Experts of a small language model.
Size: 13 layers, width 128, vocabulary 8192, 22.3M parameters.
Experts: 48 experts in each of 13 layers, 2 picks a token.
Below are experts of layer 4 (counted from 0) of a mixture-of-experts language model. Rows are named router (the router's row for the expert), gate (a neuron's input weights, with its number), up (a neuron's input weights, with its number), down (a neuron's output weights, with its number) and show model dimensions 0-127. Each number is 128 + 32 x the weight over its row's rms, rounded and kept within 0 to 255.
Before each expert's rows: a language model's description of what the expert responds to. This comes from a sample of Wikipedia text that the model never trained on.

# expert 28
Pieces inside verbs and nouns after a first syllable, such as ref-us-al, diff-ers, ad-ol-escents, ref-ine.
router [108 158 125 111 124 158 182 168 201 143 146 160  81 156 141 137 106  97 166  73 152 140 111 125 140 143  98 209 162 105 131  81 121 123 143  80 136 157 108 158 150 115 143 155  97 154 149 132  92 148  46 134 143 134 173 136  76 134 133 102 111 138 132  86 171 142  75  72  89 152 147 103 136 118 114 165 104 125  62 122 139 101 135 177 188 111  91 171 145  92  80  89 152 145 156 148 117  86 100 103 119  88 115 110 128 113 188 141 121 125 121 154 114  86 165 150 158  61  96 184 149 169 194 169 129 124 174 153]
gate7 [167 115 116  51 131 135 117 151 108 125 148 114 105 122 162 127 159  97  99 106 114  65  69 161 163 108 171 100  86 116 225 139 136 170 112 127 114 168 136  73 128 144  94 156 160 135 156 100 112  76 180  71 138 102 120 115 115 126 138 112 118 125 169 152 136 119 137 132 116  89  90 226 107 121 124 149 118  56 153  71 165 124 149  90 137  69 114 139 111 105 148 179 160 113 130  71 101 156 139 139 112 129 151 174 157 130 143 158  91  96  60 138 144 172 203 102  95 142 110 127 167  97 145  78 121 119 113 127]
up7 [109 173 134 131 150 125 153  73 154 150 133  93 132  84 148  88 168 171 172 161 145 141 146 135 148 110 167 150 159 185  87 102 117  88 106 204 134 146 130 137 202 150 197 109 124 115 103 156 146 125  90 116  51 144 184 136 124 137 150 196 105 129 162 144  84 155 117 105 122 162 154  87 144 140  67 158 123 128 131 182 147 167 108 157 106 122 134  67  96 166  82 143  82 107 127 119 120 115 131  81 143 137 144  99 128 155 130 216 100 176 186 101 129 146 118 175  81 111 136 107 100 115 173 154 120 159 123 180]
down7 [112 113 153 141 126 120 107  81 137  82 104  63 144 104 148 116 101  79  88 122 133 135 109 174 127 110 164 193 199 127  78 128 120  44  91 155 102 148 130 140  75 149 112  94 117 133 146 139 131 133 107 116 153  97 154 120 193 159  95 174 110 155 191 121  94 165 109 133 161 155 124 123 181 127 132 148 102 115  86 126 146 101 142 162 128  97 151 108  87 106 118  99 188 101 178 159 176 120 175 149 135  89  46 147 106 161 141  98 133 136 140  85 122 134 147 169 152  69  95 127 176 101 154 171 120  61 158 185]
gate8 [145 122 140  96 117 146 148 104 172 176 128 119  92 164 149 131  99 133 119 122 137 142 108 103 154 101 107 131 132 102 152 126  98 113 132 119 165 150 182 147 138 170 111 143 160 107  98  93 111 134 139 150 215  93 192  63  74 136 148 164 173 132  92 148 110 129 151 118 125 152 180 107 151  92  73 105 121 143 143 126 170 112 156 151 110  67  97  86 146 147 114  88 113  95 208 159 193 159 106  90  66 140  91 149  80 135 117 116 163 144 161 149  92 116 127 170  71  30  76  95 109 130  97 128 116 105 159 187]
up8 [122 154 151  87 162 126 203 117 159 152 141 110 128 109  99 140 142 119  89 125 202  99 134 146  84 135 152 147 107 121 139 126 121  96 116  97 133 118 119 172  66 189 126 119 126 123 155  88 141 103 150  90 181 112  81 163 188 170 187  96 107 134 152 186  99 124 167 113  93  82 105 100 153 175 151 114 151  75 120 111  72 103  98 149 138 109 129 110 149  98  96 161 109 149 170  91 141 148 150 175 195 138 211  91 170 150 123 130 118 108  59  92 190  91 144 149 140  97 142 118 113 108 120 144 132  57 171 130]
down8 [170 100 140 150 141 147  75 115 158 143  86 119 132 120 118 160 117 122 184 125 104 217 119 113 130 153 136 122 149 127  77 106  85 114 179 175 141 116 117 136 161 143  80 131 139  90  59 145 137 117 106 159 125  98 153 160 140  97 128  99 108 142   6 166 125 131 141 102 117 158 147  97  95 104 104 147 164 163 167  89 127 130 112 176 103 168 129 124 124 152 143 117 101 101 115 196 143 136  88  81  68 127 128  81 143 118 125 180 112  93 135 108  68 195  98  95  81 182 122 140 153  77 115 145 145 172  78 155]
gate9 [134 155 151  98 158 169  96 155 126 201 124 164 104 152 102 147 137 123 106 170 165 158 112 181 134 152  77 194 144  99 123 153 113 156 128  98 119 165 157 155 153  96  99 121 100 159 122 105 104 109  96 167 121 103 125 141  52 155 109 121 169 190  88 151 133 114 182 120 145 104 130 125 164 124 145 167 110 120 175 108 135 106 172 100 172  59 116 119 185 122 116 107  82 111 165 180  73  61 200  65 150 121 123 156 108 160 122  83 169 124 185 180 122 102 115 151 165 124 130 108  99 173 141  93 146 119 177 139]
up9 [151 112 136 177  85 140 127 120 146 165 121 135 113 150 118  68 133 114 171  58 127 132 133  93 194 111 156 123 122 138 139 185  88  91 164 183 118 102 160 173 129  99 136  83  98 140 108 101 107 122 165 144 125 111  80  83  91 138 112 142 147 155 121  74 130 132 129 180 134 120 157  52  88 116 164 204 152 169 122 173 106  95 148 179 127  97 198 121 115 140 137 128 110 103 125 114 102 114 114 139 136 153 153 142  71 111 102  99 113 201 204 128 198 127 163  75  91 132 148 144 148  70 147 115 107 117 144  65]
down9 [128  98 132 130 152 189 149 140  96 177 115 143 112 109 114 134 107  95 120 152  86 186  58 123 118 121  98  92 122  66 117 135  96 157 141  97 129 135  81 118 161 142 132 183 133 107 169 151 147 115  88 107 139 137 111 140 101  85 145  91 173  56 111 103 113 141 156 179 148 119  92 166 142 207 168 128 161 100 131 169 149 118 167 134 101 139 142 177 124  60  92 212 167 166  80 131  94 158 107  93 124 137  94  77 149  94 146  37 115 166 120 122 109 143 133 178 117 159 124 139 174 152 160 125  87 146 124  82]
gate10 [103 107  96 169 155 135 177 109 135 175 120 190 108  80 165 132 115 143 148 166 147 114 151 113  90  89 155 159 144  63 157  54 188 171  99 163 101 143 164 118 150  96 117 100  94 154  75  98  99 113 152 115 107 170 114  60 124 138 134  62 130 147  90 172 138 121 121 110 143 187 118 126 101 126 173 109 108 137 129 141 128 119 136 168 165 121 120 200 161  73  55 102  91 134 108 186 127  65  84 132 122 154 152 137  98 176 145 115 162 175 109 162 128  96 129 141 107 169  73 148 101  97 116 144 154  80 129 131]
up10 [113 166  72  67  79  75 133 128 147 176 154 139 165 112 172 121 114  82 122 121 141 114 137 110 146 156  95 159  72 125 123  78 118 117 106 141 104 142 108 119 165 108  75 133 137 145 119 118 118 124 193 144  84  97 185 127  94 121  69 117 131 105 126 139  98 186 105 146 185 118 181 188 111 144 178  88 129 124 163 118  98  81 114 165 163 119 125 110  53 113 129 165 129 163  90 140 119 128  77 137  98 118 136 185 161  99  57 141 153 148 103 143  63 102 141 118 137 146 145 208 156  96 174 140 100  86 119  82]
down10 [ 94 186 122 139  94 184 137 144 127 131 117 166 151 132 105 125 140 123 103 185 205 137 185 130 119 118 172 171 145 153 129 162 135  91 182 168 151 103  39 181 153 141 173 178 139 127 189 124 175 145 177 106 102 136  39 154 148 107 103 177 197 160 116 112 131 127 123 154 109 120 131 148 138 137 116  96 106 152  99 150 150 148 149 137 112 116 167 150  64 138 154 161 177 157 175 133 113 167 126 188  98 135 145 131 115 105 117 137 103 106 121 153 121  93 104  78 166  81 132  98 105 127 107 143 176 112 192 167]
gate11 [123 136 120 194 132  99 164 140 130 103 112 137  98  87 169 147 149 141  47 171 116 129 184 139  86 154 180  94 165  76 114 150 170  77  95 118 119 115 176 157 154  83 173  90 172 141 109  95 142 138  74 101 144 126 170 137 138 141 189 177 109 194 160 152 136 127 121  94  98 128 111 129  71  98 138 130 153 110 168 156 109 120 151 152 135 138 139 155 136  94  94 171 196 110 106 181 131  76 142 169 119 122  99 135 113 151 181 205 121 130 102 179 108 117 129 133 164 161  92 107 121 203 139 123 178 148 148 140]
up11 [ 94 136 104 130 134 161 127  94 171  70 123 154 199 214  65  99 145 158 137 143 157 163  96  89 131 128  44 117 111 152 179 147 120 194 200 120 152  93 118  79 130 149 154 149  98 134 187  97 153  98 167 107 118 160 118 132 111  95 129  93 109 152 119 133 163 101 142 145 144 159 147 121 109 133 108 151 152  81 122 124 138  91 150 172 102  83  85 122 106 116 108 144 128 167  99  87 116 143 100 111 152  98 154 177 137  75 144 125 201  91  79 109 194 145 142 140 171  71  97 143 113 116 153  86 153  93 123 105]
down11 [ 89 184 118 143 163 180 145 133 150  77  89 109 140 147 119 123 129 150 162 215 108 183 185 126 155 132 194 102 138 127 149  69 150 202 103 150 154 171  76 138 114  99  93 140 144 181 143 151 133 148  92 153 108 153 147 137 185 163 169  78 148  99 132 168 103 114 174  89 110 120 168 180 108  80 146 131 128 155 116 161 189  99 145  93 184 121 123 135 102 108 117 146 121 141 107 130 128 143 139 119 108 159 123 133 137  85 168 142 116 110 189  82  76 156 148 115 165  80 157 165  80 143 157  67  97 135  99 117]
gate12 [141  88 153 141 157 137 131 120 169 118 110 163 192 162  87 127 145 120 154 143 160  59 135 161 128 129 154  93 151  81 157 146 157 159  89 103  94 138 145 155 128  91 127 175  87 109 135  88  57 156 103 155 167  77 113 121  84 153 171 119 184 132 151 121 173  85 136 138 174 102  83 111  62 103 135 188 105 124 121 110 150 145 126  79 128 160 125 200 144  81  77 122  87 133 120  86 153 155 118 145 138  45 161 126 161 122  83 108 100 105  79  86 142 160 181 118 151 148 108 131  86 155 138 111  91  71 102 158]
up12 [ 77 110 120 101 149 126 109 100 100 144 103  98  53 128  81 128 166 159 118 154 102 142 118  86 130 175 118 160 100 164 146 141 126 132 148 134 126 123 108 154  74 123 156 104 170 174 128 143 179 137 128  80 119 159 138 121 198  90  74 212  61 123 164 147 149 146  80 123 159  55 180 127 117 127 116 136  76  76 166  93 139 113 162 121  84 101 152  96 108 122 174 181 154 152 179 153  68 128 163 134 151 224 159 143 162  72 159 142 130 106  99 142 125 148 105 117 103 133 166 113 149 148 105 116 142 143 150 121]
down12 [174 108  76 126 194 101 103 115 138 134 126 109  75 130 100 107 134 171 106 135 155 181 151 184 118 113 163 144 122  86 147 150 139 151 128 100 184 104 140 140 122 114 163 111 113 150 111 206 106 117 118 154 120 226 104 103 126 140 121 158 191  91 114 136 145  91 141 147 176 152 167 100  92 126 156 115 140  96 141 105 117  97 136 111 123  71  71  87 120 154 141 126 141  95  98  70 148 155 111 187  79  87 154 159 126 122 165  97  54 115 120 110 115 127 121 131 186  97 117 122 153 153 120  22  72 122 128  97]
gate13 [ 89 175 150 163  85 104 126 140 147 163 100 151 178 176 113 174  99 115 115 160 179 111 154 111 163 128 131 109 130 104 159 135  90 219 116 159 167 139 110 101 178  67 115 117  88 167 139 172 132 116  82 140 148 117 215 101 133  85  98 153 115 191 158 142 147 130 130 101 117 133  80 166 125 132 115 157 125 108  99 103 155 160 128 115 130 134 133 147  85 143 146 101 104 165 149 111 154 137 133 175 129 161  86  90 124 131  96  49 121 161 180 214 160  53 149 131 141 131 105 157  73 166  99 127 158  90 138 136]
up13 [116 201 150 138  96  81 164 167 147 182 112 138 173 142 124 170 119 105 111 194 191  69 149 124 177 149 110 164 177 111 138 135 132 162 164 154 121 134 103 100 118  98 138  94 117 109  95 139 111 121  84 113 163 133 132 102 174  95  79 181 128 140 165 114 166 181 143 104 136 101 136 188 103 145 139 143  90 125  96  81 130 149 182  95  80 120 107 146 100 133  98 126 155 170 178  47 196 150  69 123 101 138 168  83 147 164  61 140 130 127 124 159 147 111 139 156  70 114 124 155 101 158 157 124 160 143 162 136]
down13 [149 128 103 152 181 153 165  63 132  92 114 156  81 147 165 163 114 126  85 168 112 113 129 113 182 124  41  91  81 147 123  78 154 175 132 142 159 167 109 119  97 148 130 180 138 155  63 171 188 165 125 168  92 109 111 109 103 182 141 120  71 129 145 145 144 128 138 110 145 117 132 153 188  95 141  60 105 121 142 165  93 196 114 168 168 141  92 134 121 158  80  85 139 138 164 132 100 109 141 156 133 111 168 143 147 159 135 135 109  92  90  84 166  83 110 117  89 133 128 131  77 143  57 146 122 150 155  90]
gate14 [114 107 120 108 150  81 131  88 110 110  98 128 104 119 120 175 142 149 126 120 130  87 113 102 147 207  98  91 153 129 109 132  94 102 123 147 115  75 174 105 169  72 119 104 115 134 145 135 178  83 132 123 183 152 118  92 111 160  94 114 102 122 113 183 140 168  86 117 118 172 105 147 126 138 144 106 127 168 108 132 131  89 157 142 208 145 159 176 150 161 134 167 169  92 137  94 113 107  24  81 126  79 183 104 140  88 121 208  63 125 111 120  58 187 143 171 139 117 164 165 148 126 147 140 109 131 128 172]
up14 [129 130 115 117 179 193 159  78 131 134 161 134 214 156 160  96 115 215 144 153 155 116  57  84 172 118 163 145 107 123  91  73  75 138 140 189 129 144  92 127 157 103 121 113 145 150 125 120 145 132 135 108 156 141 107 101 130 109 165  99 111 178 172 162 159 103  73 156 145 110 155 109  65 105 138 114 192 125 111 164 159 117  89 155 121 154 128 137 148 117 149 129  85 116 127  90  91  90 184 126  95 107  87 131  99 166  79  95 118  68 125 108 122 163 193 102 133 120  89 129 106  82 111 165 114 107 125 194]
down14 [156 132  78 141 117 141 145 164 133  83 147 152 128 193 132  98 103 124 150  94  96 124 160 104 147 112 112  48  92 150 121 143 156 147  49 178 150 144  37 109 124 108 110 102 101 128 137 101 121 121 103 139 101 160  76 143 168 127 121 109  94 107  71 148 124 114 192 101 116 146 194 133 179 132 172 120 114 127 113 170 155 166 181  94 166 173 128 183 174 100 176  91 110 102 154 149 112 128 183 115 178 134 115 112 113 147  80 127 105  96 140  82 172 151  88 137  76 148 102 169  84 174 140 115 160 107 113  92]
gate15 [102 139  92  95 120  82 126 160 148 165 168  95 183 150 100  82 146 149 124 149 145 167 174 217 141 170 200 189 147 144 131 120  96 124 155 112 122 195 111 125 125 109 134 100 177 132  94 117 161  82 123  83 118 142 122 100  98 154 129 114 184  88  91 141 116  76 136 155 136 146 124 120 194 186 199 138 189 151 130 160 155  77 151 112 161  92 118 104 126  93  87 133  90 129 114 174 162  87 113  56 148  92  93 113 112 168 110  75 172 123 121 134 113 105 135 133  87  92 154 128 139 164 106 157 134 125 160 137]
up15 [103  76 130 171 150 131 129 115 144 171  87 142 193  78  96 131  62 114 164 102 145  48  97 136 103 118 154 112 120 108 145 169 153 155 134 146 121  95 140 168 122 187 163 119  69 136 138 145  87  86 144 138 115  85 188 158 164 162 135 173  81 157 122 120 124  95  80 107 151  65 183 115 131 101  59  94  82 129 132 141 105 149 115 213 138 100 167 165 116 139  67 102 160 116 128 111 109 194 109 150 136 102 166 120 151 122 134 156  94  98 141 161  77 184 106 142 112 104 109 125 150 106 156 125 144  75 135 143]
down15 [165 151 110  96  75 129 133  92  88 105 121  73 166 139 156 124  94 129 136 209 186 118 111 100  51 132 119 144 178  83 142 115 117  85 185 181 107 138 130 117 155 122  47  67 152 122 116 122  99 112 103 128 121 106 128  72 108 104 144 166  98 152 130 126 116 104 102 112 127 139 120  63  69 171 161 117 154  86 104 106 134 108 124 148 170 139 204 128 145  72 125  93 132 135 131 147 133 132 114 112 131 134 111 117 161  86  73 144 157 120 163 133 156 171  87 118  71 154  64 187  73 152 112 179 159 139 139 121]
gate16 [ 69 108 122 174 141 142 184  81 134 198 131 116 133 129 104  69 182 195 101 122 157 106 141 176 122 183 158  89 193 132 146 127 149 113 165 119 112 125  94 171 150 126  95 107 159  89 105 133 110 160  55 131 120 166 123 123 168 110 142 178 136  69 132  78 151  76 133  93 122 129 107 147  52 140  90 130 148 144 112 116 108 153 153 129  78 115  79  80 104 124 138 120 123 113 113 130 109 158  89 132  58 196 182 131 191 119 107 103 104 153 168 135 121 101 184 148 131 156 132 130 142 158 162 163 144  82 125 151]
up16 [116 126 114  90 193 170 102 128 141 124 159 132 128 133 133 137 104  70 135 165 130 175 125 140  99  80 113 177  87 158 123 141 108 179 132 125 176  86 140 121 117 128 151 115 126 189 184 154 149  77 210 122  96 130 110 123  97 214  93  51 177 148 118 157 122 175 117 114 155 142 169  88 174 105 192 173 141 116 160  82 161  82 102  86 140 149 157 140 151  96 140 107 176 137 133 174 122 113 158 152 118 115 106 117 101 161 158  99 166 117 108 187 170 106  94 109  90 127 111 137 107  58 119 112 114 138 115  81]
down16 [ 76 106 149 139 141 153 114  82 156 182 140 140 148 114 146 108 153 151 119 101  48 100 138 130 104 126 175 151 182 147 106 145 120 124  87 123 148  75 209 139 164 142  78  65 119 137 122 164 144 161  92 118 143 132 159 120 117 212 119 117 194  76  93  90 139 154 125 157 132 144 149  80  97  96 131 111 151 133 125 162 174 124 149 159 189 170 171 144 127 108  88 143 156 124 167 133 135 126 123  97  96 103 146 125 130 116  97  89 111 105  75 119 127 126  87 122 175 128  26 170 191 142 177 154 134 104 177 135]
gate17 [ 80 106  91 112 141 121  75 145  95 167 106 156 138 144 123 132  96 169  51 148 109 134  50 145  83  93 127 128 181 169 144 175 134 167  92 138 144 146 155 150 120 127  98 119 182  89 146 108  89 173 172 123 133  82 160  63  83 154  95 205 157 125 132 171 139 130 119 124  96  57 116 142 156 108 161 134 138 148 154 126 163 140 183 194 165 136 101 179 158 117  99 137 103 135  88 195 140 113 174 100 120 154  96 160 160 110  93 152 122 140 107 160 119 141 158 170 137 143 113  63 135  78 112 104  93 104 156 140]
up17 [118 126  56 141 127 143 121 136 158 125 121 134 167 136 133 115 107  58 147 103 161 142  88 136 124 131 119 180 145  64 117 132 129 165 144 135 138 159  80 133 146 130 186 149 167 119 108 141 130 167 151 147  86 226 167 127  45 180 119 150 150 197 139 133  89 132 146 129 125 102 147  96 202 135 120  82 110 140 128 107 174 112 203 143 110 130 140 125  96 107 126 133 191 154 109 141 129  75 148 154 114 146  72 137 143  78 129 135 131  92 123 197 113 102 149  82 160 148  93  82 171 114 101  76 145 149 180 174]
down17 [142  98 125 124  41 146 121 149 119 176 128 116 110 140 152  70 122 117 192 133 110 184 120 136 123 127 118 122 174 106 183 106 158 143  95 124 122 137 117  77  92 133 197 193  80  96 169 106 112 136 158 130 185 105 112 188 191 105 116 150 103 198 121 176 108 146  81 119 111 132 113 157 166 126 127 149 128 132  70 129 116  84 182 152 126 148 126 114 166  78 111 115 127 131 142 120 108  97 135  85 167  93 141 102 146  69 103  85 141 176  79 124 167 144 182 191 153  71 127 126 151 137 106 103 178 105 115  87]
gate18 [124 183 134 189 110 150 113 116 107 137 150  80 148 139 122 115 138  74 135 191 154 130 157 151  99 148 191 145 161 134 153 203 136 151 143 131 108 122  72 101 136  92 139 129 136 185 135 112 114  87  87  62 143 132 131 114 134 168 143  80 193 153 116  10 104 143 125 109 135 152 130 148  84 200 158 186 113 148 123 105 134 128 123  65 155  78 156 148 110 116 115 106 177 147 129  73 139 148  82 176 119  48 137 141 162 151 122 139 134 126 112 107 119 112 107 137 130  71 147 132 111 135 178 117  94 167 133  97]
up18 [139 159 116  98 109 139 139 146 137  85 161  95 135 162 155 120  88 123 116  78 104 189 118 217 107  94 109 147 176  54 128 140 153 152 154 144 112 140  40  97 131 164 155  74  80 192 180 105 134 123 147 166 126 149 121 137 118 126  80 108 133 142  46  98  99 131 141 124 114 171  96  82  69 141 129 135 116  75 152 151 121 154 160  97 112 111 112 129 159 134 155 134 139 112  95  89  92 119  92 123 170 130  98 178 180 142 113  99 180  89 105 127  70 101 110  82 131 103 175 159  96 168 108  95 146 168 143  94]
down18 [178 201 122 151 163 117 111 111 142 118  34  97  68 129 161 160 102 177 152 194  64 169 164 146 116 139 154 113  96 127  94 119 133 146  65  79 155 154 151 120 138 123 124 142  80 136  82 108  90 113 138 133 122  81 116 160 158 149 187 116 129 101 128 142 102 120 157 141 157 111 160 156 160 129 135 115  63 130 132 170 131  85 106  90 115 115 153  76 110 144 121 149 105 137  88 113 167 120  72 150 186 129  99  80 118 142 146 165  72  79 153  82 156 117 169 155  99 103 154 105 128 123 109  71 188 116 126  76]
gate19 [113 101 160 125 114  93  95 101  92 153 118 127 154 171 199 108 159 131 143 125  32 102 137 106 145  99 146 127 173 115  78 153 156 151 123 125 137  99 136 124 146 135 122 123  99 169  90 127  33 152 133 133 122 137  76 184  83 109  98 143 166 100 149  84 135 102 135 126 178 158 128 111 141  94 167 166 216 159 161 156 101 148 109  39 153 129 197 119  99  71 119 132  70 151 148 112  89 131 134  79 167 131 151 118  93 122 109 116 100 102 121 110 101  96 117  76 172 124 164 141 162  93 109 127 108 179 111 144]
up19 [154 160 123 109 136 106 154 131 135 102 100 150 144 131 179 123 145 158 172 168  84  82 131  88 128 141 125 156 144 206 174 139 127 168  63 103 131 129 164 122  58 192 137 134 108 134 162 124  97 106  57 116 153 120 119  88 155  85 125 146 115 123 130 135  93 174 157 177 122 119  52 121 119 162 134 141 119 105 131  84  79 168 125 137 178 117 114 169 101  72  73 148 150 136  61 119  91 144 133 142 124 116 176 163 149 104  78 168 110 124 157 110 178 126  99 156 140  93 127 139 157 107  70 112  63  56  76 125]
down19 [ 61  77 133 154 106 171 105  69 119 139  98 152 134 154 180 114 138 139 143 162  45 103 154  86 149 143 111  71 122 143 125 192 145 153 103 144 113 148 144 159 119 146 107  68 232 106 157 134  72 103 111  94 133 135 106 175 142 151  96 161 175 123 144  99 114 103 148 125 155 120  99 133 113 131 142 158 143 131 127 124 162  77  61 122 112 110 142  69 155 101 125 107 179 143 131 112 126  73 164  85 193 122 120  98  68  79  96 105  96 151 125  84 113 124  89 103 124 132 143 172 133 135 164  79  79 145 125 164]
gate20 [148 172 140 102 134 144 129 140 110  89  50 131 172 187 194 139 176 146 110 106 125  77 136  75 102 108 139 199 120 118 139 183 105 170 113 123 130 131 173  77 100  86 108 130  95  93 209 132 107 193 135 155 174  89 106 128 162 116  73 129 131  64 138 108  78 121 126 157 148 138  81  93 164 164 134  98 141 106  81  72 143 151 173 116 165 122 168 166 102 109 101 165 143  95 145  93 171 139  48 117 119 134 105 164 100 141 143  69 122  96 102 186 128 118 157 140 143 116 121 134 131 133 134 119 105 112 103 141]
up20 [107 149 161 105 101 145 122 148 112  94  78  94 136 164 190  65 125 165 110 112 136  88 128 187 136 112 151 157 106 132 123  92 129 108 115 122 170 125 194 186 109 116 158 138 166 113 103 123 137 184 173 138 102 114 128  92 163 112 126 127 125 126 159  56  96 200 102  73 126 180  98 109 130  65 123  94 103 118 159 101 152 147 131 164 105 127 122 155 151 150 132 121 114 127 119  76 172 122 160  66  90 160  99 136 113 188 115 212 146 123  74  46 120 133 143 138 123 103 174 164 152 116 162 155 129 175 121 185]
down20 [134 196  72  90 133 137 164 129 159 126 178 101 121 130 144 162  95 112 105 107 152  97 171 135 156  99 134 123 104 109 111  41 161 128  61 102 112 127 141 121 128 138  95 155 141 184  95 141 175  75 147  71 174 122 133 103 166 139 119 137 105 156 108 134 113 122 164 114 109 113 134 119 177 107 113 192  57  90 125 144 149 133  56 140 196 109 116 159 225  72 157 114  70 170 112 131 131 125 130  64 152  98 146 154 138 135  69 114  78  99  80 117 160 115 127 162 117 175 132 117 132 160 112 132 112 112 118 120]
gate21 [ 43 147 143  91 178 145 114 226 153 162 145 131 157 171 120 136 144 148 123  65 133  98  90 154 105  78  98  99 170 144 126 129  76 106 116 154 132 141 124 106 170 174 125 115 142  72 178  90 115 149 119 133 126 141 106 116 127 140  92  97 183 113  73 123  93  92 168 161 117  90 125 172 119 119 151  98 122 149  71  69 156 125 116 123 145 128  91 190 144 160 145 205 103 121 128 112 107 146 109  88 109  94 146 118 197  86 137 148  65  90 109 171 101 182 185 148 133 170 129 112 116 128 168 147 118 135 120 133]
up21 [ 64 138 112  93 177  68  93 112 137 129 113 142 162 144  99 102 190 155 103 134 140  86  80 144 114 148  85 127 116 171  85 154 131 132 137 174 100 127 169 122 109 148 104 126 211  83  88 132 157 186 120 157 146 106 121 136 185 151 141 146  88 202 138 111 147 168 123 151 110 158 153 145  80 132 165  97 171 201 156 117 149  73 180 184 168 123 130 143 173 127 115 112 131 134 136 122  85 181 108 147  99 154 122 110 148 179 130 201 139 115  97 165 106 184 146 127 145 134 190 125 113 143 121 145 141 150 101 188]
down21 [153  87 191 118 110 115  61  94 139 121 162 146 133 133  75 164 106 176 205 167 102 133  92  93 134  84 114 176 133 163 170 150 118  92 114 178  72 163 163 119 165 143  84 172 122 163  91 161 119 123 150 173 132 108  94  86 192 132 171 135 100 122 195 124 102  75 149 140 121 116 120 140 153 118 145 168 106 138  83 101 156 125 126  99 134  90 161 123 202 125 121  85 103  98 118 151  94 194  88 116 157 120 185 127  72 104 110 182 126 140 120 127 189 186 105 124 119 109  89 129 120 100 143 126  98 111 110 113]
gate22 [125  86 174  94 137 116 134 145  89 139 150  80  83 135 123  88 206 179 156  77 133  73  69 180 149  95 130  77 132 124 149 119 117 122 144 138 123  88 119 137 184 134 131  95 139 147 105 131 112 143  75 128 142 116 165 145  82 149  65  88 118 116 153 154 141  64 122 184  95  85 121 195 197 138 181 117 142 140 118 103 166 122 128 129 191  97 158 116 149 155 148 153 106 111  99 100 119 133 118 190 129 162 150  96 136 131 159  98  28 118  95 132  85 104 148 140 181  80 168 161 103 152 135 151 145 118 116 153]
up22 [132 107 128 108 115 119 115 164  80 141 134 103  66 131 167 101 105 170 136  93 105 131 114 151 185  98 113 119  79 143  94 207 109  90 121 143 187 114 143 157 109 192 111 165 128 116 109 137 145 137 129  88 165 122 165 176  86 144 134 138 174 116 129  57 135 156  91 140 119 123  70 123 209 119 141 163 127 131 118 120 143  74  86 134 151 104 120  97 117 101 149 168  79 111 152  68 123 209 112 173 120 155 109 132 167 126 144  86  90 175 162 144  93 103 125 110 181 102  60 128 145 183 145 127 157 180 110 181]
down22 [128 140 138 136 152 133 108  71  58 110 111 140 145 133 103 145 189 116 120 163 116 110  98 100 100 145 168 110 103 162 147 120 126  71 153 140 132 159  70 179 134 202  72  83 107 123 152 123 152 172 127 121 138  33 112 132 149  47 116 145 158 152 158  91  75 115 134 119 166 110 125 115 168  87 132 111 108 125 102  99 145 124 122 188 171 107 138 128 141 164 166 168 103 114 162 104  70 136 140 181  87 142 128 144 101 113 189 209 150 144 158 111 134 208 170 158 140 135 107 110 122 147 146 164 139 155  97 165]
gate23 [ 84 134  86  83 155 111 178 170 130 134 185 151  54 128 142  63 156  83 188  63 128 108  46 131 127  71 128 134  89  83 136 170 123 135 150 147 132 100  76 132 184 152 165 133 125 178 138 134  65 107 116  91 167 143 130 113 131 170 107  95 134  93 105 163 145  96 135 121 113 100 158 135  95 155 115 103 159 142 114 136 108 111  89 214 153 122  88 129 101 106 106 181 155 128 145 149 170 170 171 156 103 168 166 130 151 159 120 104 150  86 140 105  79 155 162  71 105 122 137 160 172 126 170 117 141 122 140 122]
up23 [190 135 168 126 114  99 146  77  98 137  88 120 156 152 196 115 109  81 131 180 112 127 130  87 161 135 184  97 161 104 150 116 151 100 167 101 109 124 189 141  52 118  71 129 172 104 143 120 118 183 113 176 196 140 162 118 156  92 139 181 175 161 146 161 111 157 132 135 167 122 137 142 133  84 104 101  73 115 105 120 121 179 163 111 117  77 189 140  81 127 136 108 134 130 152 125  86 111 125  98 115 134 124 105 154 124 165 155  65 184 167 139 148 112  95 141 159 200 137  70 155 148 115 129 100 129  91 181]
down23 [ 96 159 148 114 147 105 150 193  83 109  89 107 112 178  95 139  84 169 134 138 166 148 124 110 121 106 171 126 129 153 136 100  78 162  88 123 134 157 121 145  90 131 142 140  99 125 139 132 118  90  86  96  81 111  81 155 188 190 149 120 125  96 126  68  94  74 132 131 143 151 126 122  88 113  74 132  93 129 145 122 218 120 101 104 144  96 115  91  73 135 200 175 144 152  95 184  94 107 129 106 111 124  98  70  87 115 153 102 157 138 200 124 181 115 193 149 113  75 141 155 142 138 196 102 107 127 150 115]
gate24 [168 105 153 189  93 151 181 132 176 160 127 144 190 130 133 150 119 112 135 140 186 122  96  93 156 101 148 122 164 137 144 121  56 233  88  74 100 122 184  63 153  88 131 113  52 159 109 168 120 146 146 113  83 118 100 151 153 139 125 152 115 123  88 166 117 132 138 182 131 136  89  98 156 141 107 157 124 123 111  93  89 149 155  76 190 108 108 153 129  71 142 132  97 150 121  61 129 136 156 171 162 111 104 178 138 127 119  96  99 103 105 153 143 130 100 147  87 122 111 142 154 145 180  90 142  70 146 120]
up24 [176  86 133 178 118 124 148 153 206 159 119 145 174 102 157 133  75  71 109 139  92 106 106 139 138 109 138 165 139 106 135 115 100 155 103 124  83 142 150 138 165 159 191 113 153 170 134 135 162 136 150 136 203  75 153 179 151 170 140 142 161  67  93 193 149 162 138 156 160 134 161 145 151  67 108 149  44 177  99 129 142 127 125 140 113 108 113  63  53 116 122 162 132 104 137 124 129 121 149  97 186 120 135 106  78 194 157 113 173 130 171  76 141 144 121  99 135 116 153  93 108 152 132  90  95 133 147 124]
down24 [142 155 152 117 131 130  62 130 125  90  71 113 202 129  68  89 136 155 125 156  75 117 131 169  99  89 114  79  95 150 152 188 126 138 131 118 103 116  62 212 146 137 122 103 145 125 117 128 136 100 140 184 116 149 119 145 145 101 143 109 139  75 123 149 108  68 180 106 145 136 154  88 117 167 130 124 147 157 206 110 133 160 120 120 109 171  86 150 145 208 140 150 145 104 104 157 175 160 153 100 126 140 116 128 154  96 147 139 161 184 201 139  72 178  98  94 144 101 164  88 106 186 112 124 132 126  88 138]